Weights of a small mixture-of-experts language model, trained from scratch on English Wikipedia.
Experts: 2 picks a token, a shared expert of 384 neurons.
Below are experts of layer 3 (counted from 0) of a mixture-of-experts language model. Rows are named router (the router's row for the expert), up (a neuron's input weights, with its number), down (a neuron's output weights, with its number) and show model dimensions 192-255. Each number is 500 + 50 x the weight over its row's rms, rounded and kept within 0 to 999. Numbers have three digits each.
After each expert's rows: "comes after" lists some tokens at least twice as common just before its tokens as in all text; "comes before" lists some tokens at least twice as common just after its tokens as in all text. This comes from a sample of Wikipedia text that the model never trained on. Tokens count by the router's weight.

# expert 2
router:444551535391524467534511391481423465490593463477528479393562439480387539503531536497481513564509484509481520574496493452534512523544458449519471459455464444499659524542504502443519554465516494
up0:502435550579456561509537490474521522461503500562507546465444551470526478483486529586567497466535503551435525477559490414517505551466475597562494475523598461477475545493498582464522498515485580
down0:473571481518516545573506483560441496438491461516499448474437449439464481438531427444499554477463441458439517514547545482509500484543501600491479412438455499460477537507457565487529463545582415
up1:517495490573489552566515499577339487511503447429505427507537530455489487562566556518445452435529458591520472448536562589558489481616477419528502516510480549462497526599500474511459414562452463
down1:522469624379371472446518556608491486490474541514525487531509533585438544415473528473429488483576502561494527539583444571501438544536438529438447538508540462426497428485458499442417412447502489
up2:579517453470475486498557502506477523498603590472521579462530473487528475512479488521526467456509447494548480492499469548553539464509479518504554564528487458525472493519415498449447451428543612
down2:525485472443563469499560471506499607519481520546491541559474567510497459595608499502562505488467544490496574572478452532506408532619499520502561511464521462476610577486484536486572564481572592
comes after: " |", " ", ";", " 0", " 1", " /"
comes before: " |", "\n", " The", ";", " In", " He"

# expert 1
router:429445493508404523598467632469457410417480447604485528516618481520458533418402556538498519489573486540508466483588486454460514555513585473508408480463464570498590401478471478515461431570446442
up0:478501515538413537515501493479507533441462482533382425507487611467541510473506515519507436497509418515493538460513526571428499511527466585377536530566549498558472485555473505521481439487390461
down0:450467479374484504489486461544474505595489460413537401524508482523458549527539545490560477443496505460486422475514453577540445437416597515602545567482517428479434401544475553583473394488528514
up1:520420552507442469524384554456439428519521409440520504554417530436504504522512460518542469519482462523510525473531544522507589497439569391508504512539384511669430422519411532509624544486433578
down1:474535574466532564427471431515465517545572502472469506551422510537514502581507508578513491444469474549552466427398555564468486507488474551505444561544500410600487486459462491502523457495439506
up2:444565549510547584476544535484586460395471466575532523469426515442501464472554499524485474469495420427565575543433560629561490532545545500559486540511436477504543474463551471482559447413450519
down2:509558459436505543493483487587464500545540538533485444440412505522577442559529469451506493491451417505463530471486555529595533470529483558510546527419468450560445523528482425451485513493463455
comes after: ",", " to", " he", " and", " was", " He"
comes before: " the", " a", " to", "s", " by", " in"

# expert 10
router:464588456482450462537502534541543517559516489460461496454453511433506571547467536542558418524478468475484474432460413401480478559459486545460515440544480551473452446529457484431602547435451439
up0:486509560404521562445560518594531489491594460524522504532664507444545549565446526489500534462484483503473527546490522506444548460565534422459583430511420496415498491371470555452522529468459451
down0:517516528538463539506555560431484505530544513542585461452513514490525530569540459494505517551466492450470567566459417459550456464530416580454497527543479415495476427536516450443499514425474479
up1:466500579531485488572462482558485587508496501477561513470494507492584445486499512563582444416512541550523499433458399579455500459532473572472525578497408470525405541542450521484536509548482537
down1:436444553457535393462487492496564560399566461463491477566516543569601472550413489496536587474503477458505551525472596558460509392472552491512477462457502506538444484475456437563513392556497467
up2:558503506456466553510465524497436547541534615502497533460548498521506600506540399541480500479447511523389464575483501534503529504478467481463532598524451554525490483554435651550516518492493529
down2:468629495499452506461559507565469535518502502453421498458483446614588529518509586505432475565580470506499477513567468491517519620538524473515513527486444455480526480549523475532487477465570516
comes after: " the", " a", " his", "==", " The", " their"
comes before: " of", ".", ",", " in", " and", ":"

# expert 9
router:563482490582461488490466492543519429544454573446539574490543592490471492511486469474576519504549549516452450529626492485541519507585549535574445416481503402533495483510523542486532533453427492
up0:467543466488488506630478512545477516484464420453502525447521529495485605565515429529556531544562458496552544449635415498504566473500512612585512410513425600493543476573501581528521418525478516
down0:548541490473481562542447542574424516495431548519525435462478439501540529535507438447596513524581532512524455539543575549500497559578530564496553455498539584431437448490535448641479523480503548
up1:471531526487510482569448581477519445471582478482453518542516576452407548456448505470484577493456477586440512558493541547511530439526526533502555415510428497501508555504546481508570584516489482
down1:464457501496479528519520515572478516502528553524516462533540554441506432505448505538452515541459442545442449521525540504499465495495347378504452464508505449457478517544525400492512510465581533
up2:492465568514552507565403502507581383492585514588556442419405503519418515500584519561495505515532596484547515511487484504578502504524436511495511488587480523604471542464537435524506496479465447
down2:468507538508503563561519518535469474486490531467575533506476481500452471553434501573533494482529525457452491525467471562495406565508588459494386497439542475485573443564464445487447426447511548
comes after: "\n", ".", ")", " in", "==", " =="
comes before: "-", "|", "\n", " the", "==", "The"

# expert 0
router:515583563477464512513451489417411580491576487608585464354483508517491438543563491506490477523453557500527495513488556521587477550585489570482464517529563552445490523479515505411465501546471468
up0:548418540501520441437492519507454461519501412528528596429462513540541551491477485487455399498460568502457570475453435513540475486495533471441514529483479474527474535540533542481477464618347442
down0:513587412504462448510455460525466549510520454439565555478459579452507521548605544488353471585521472509441532501489498579515514493475556526496441556498534457518448490559531444557515534570504583
up1:600404484630554467517467464401432491513548501563506447534539572529517499454496521471534432535473469417540500431531434522439555506460559513521442509516471521560619508403472498397503461530542422
down1:526453596512437498490555476452461456446531497547481576456370538493576471499502474512487614572563351526483493491527482510576530471524424531454573484473436572551440522533490484506467460523457509
up2:545473510478480508442470530537505494477436545497513512503488541513493425565496471457480506490412618465475521520527509494504549537571552543554447448501506478467457493479448524562543528537532530
down2:454487466425531479483389462517480535536461553458413548523518563505445578438559480526444472540476524434473467413483513442486502422536449511512510419473468377465553449443585531546589589510527492
comes after: "\n", " ", ")", "\"", " 0", " 1"
comes before: " ", "\n", " 1", " 0", " 2", " 3"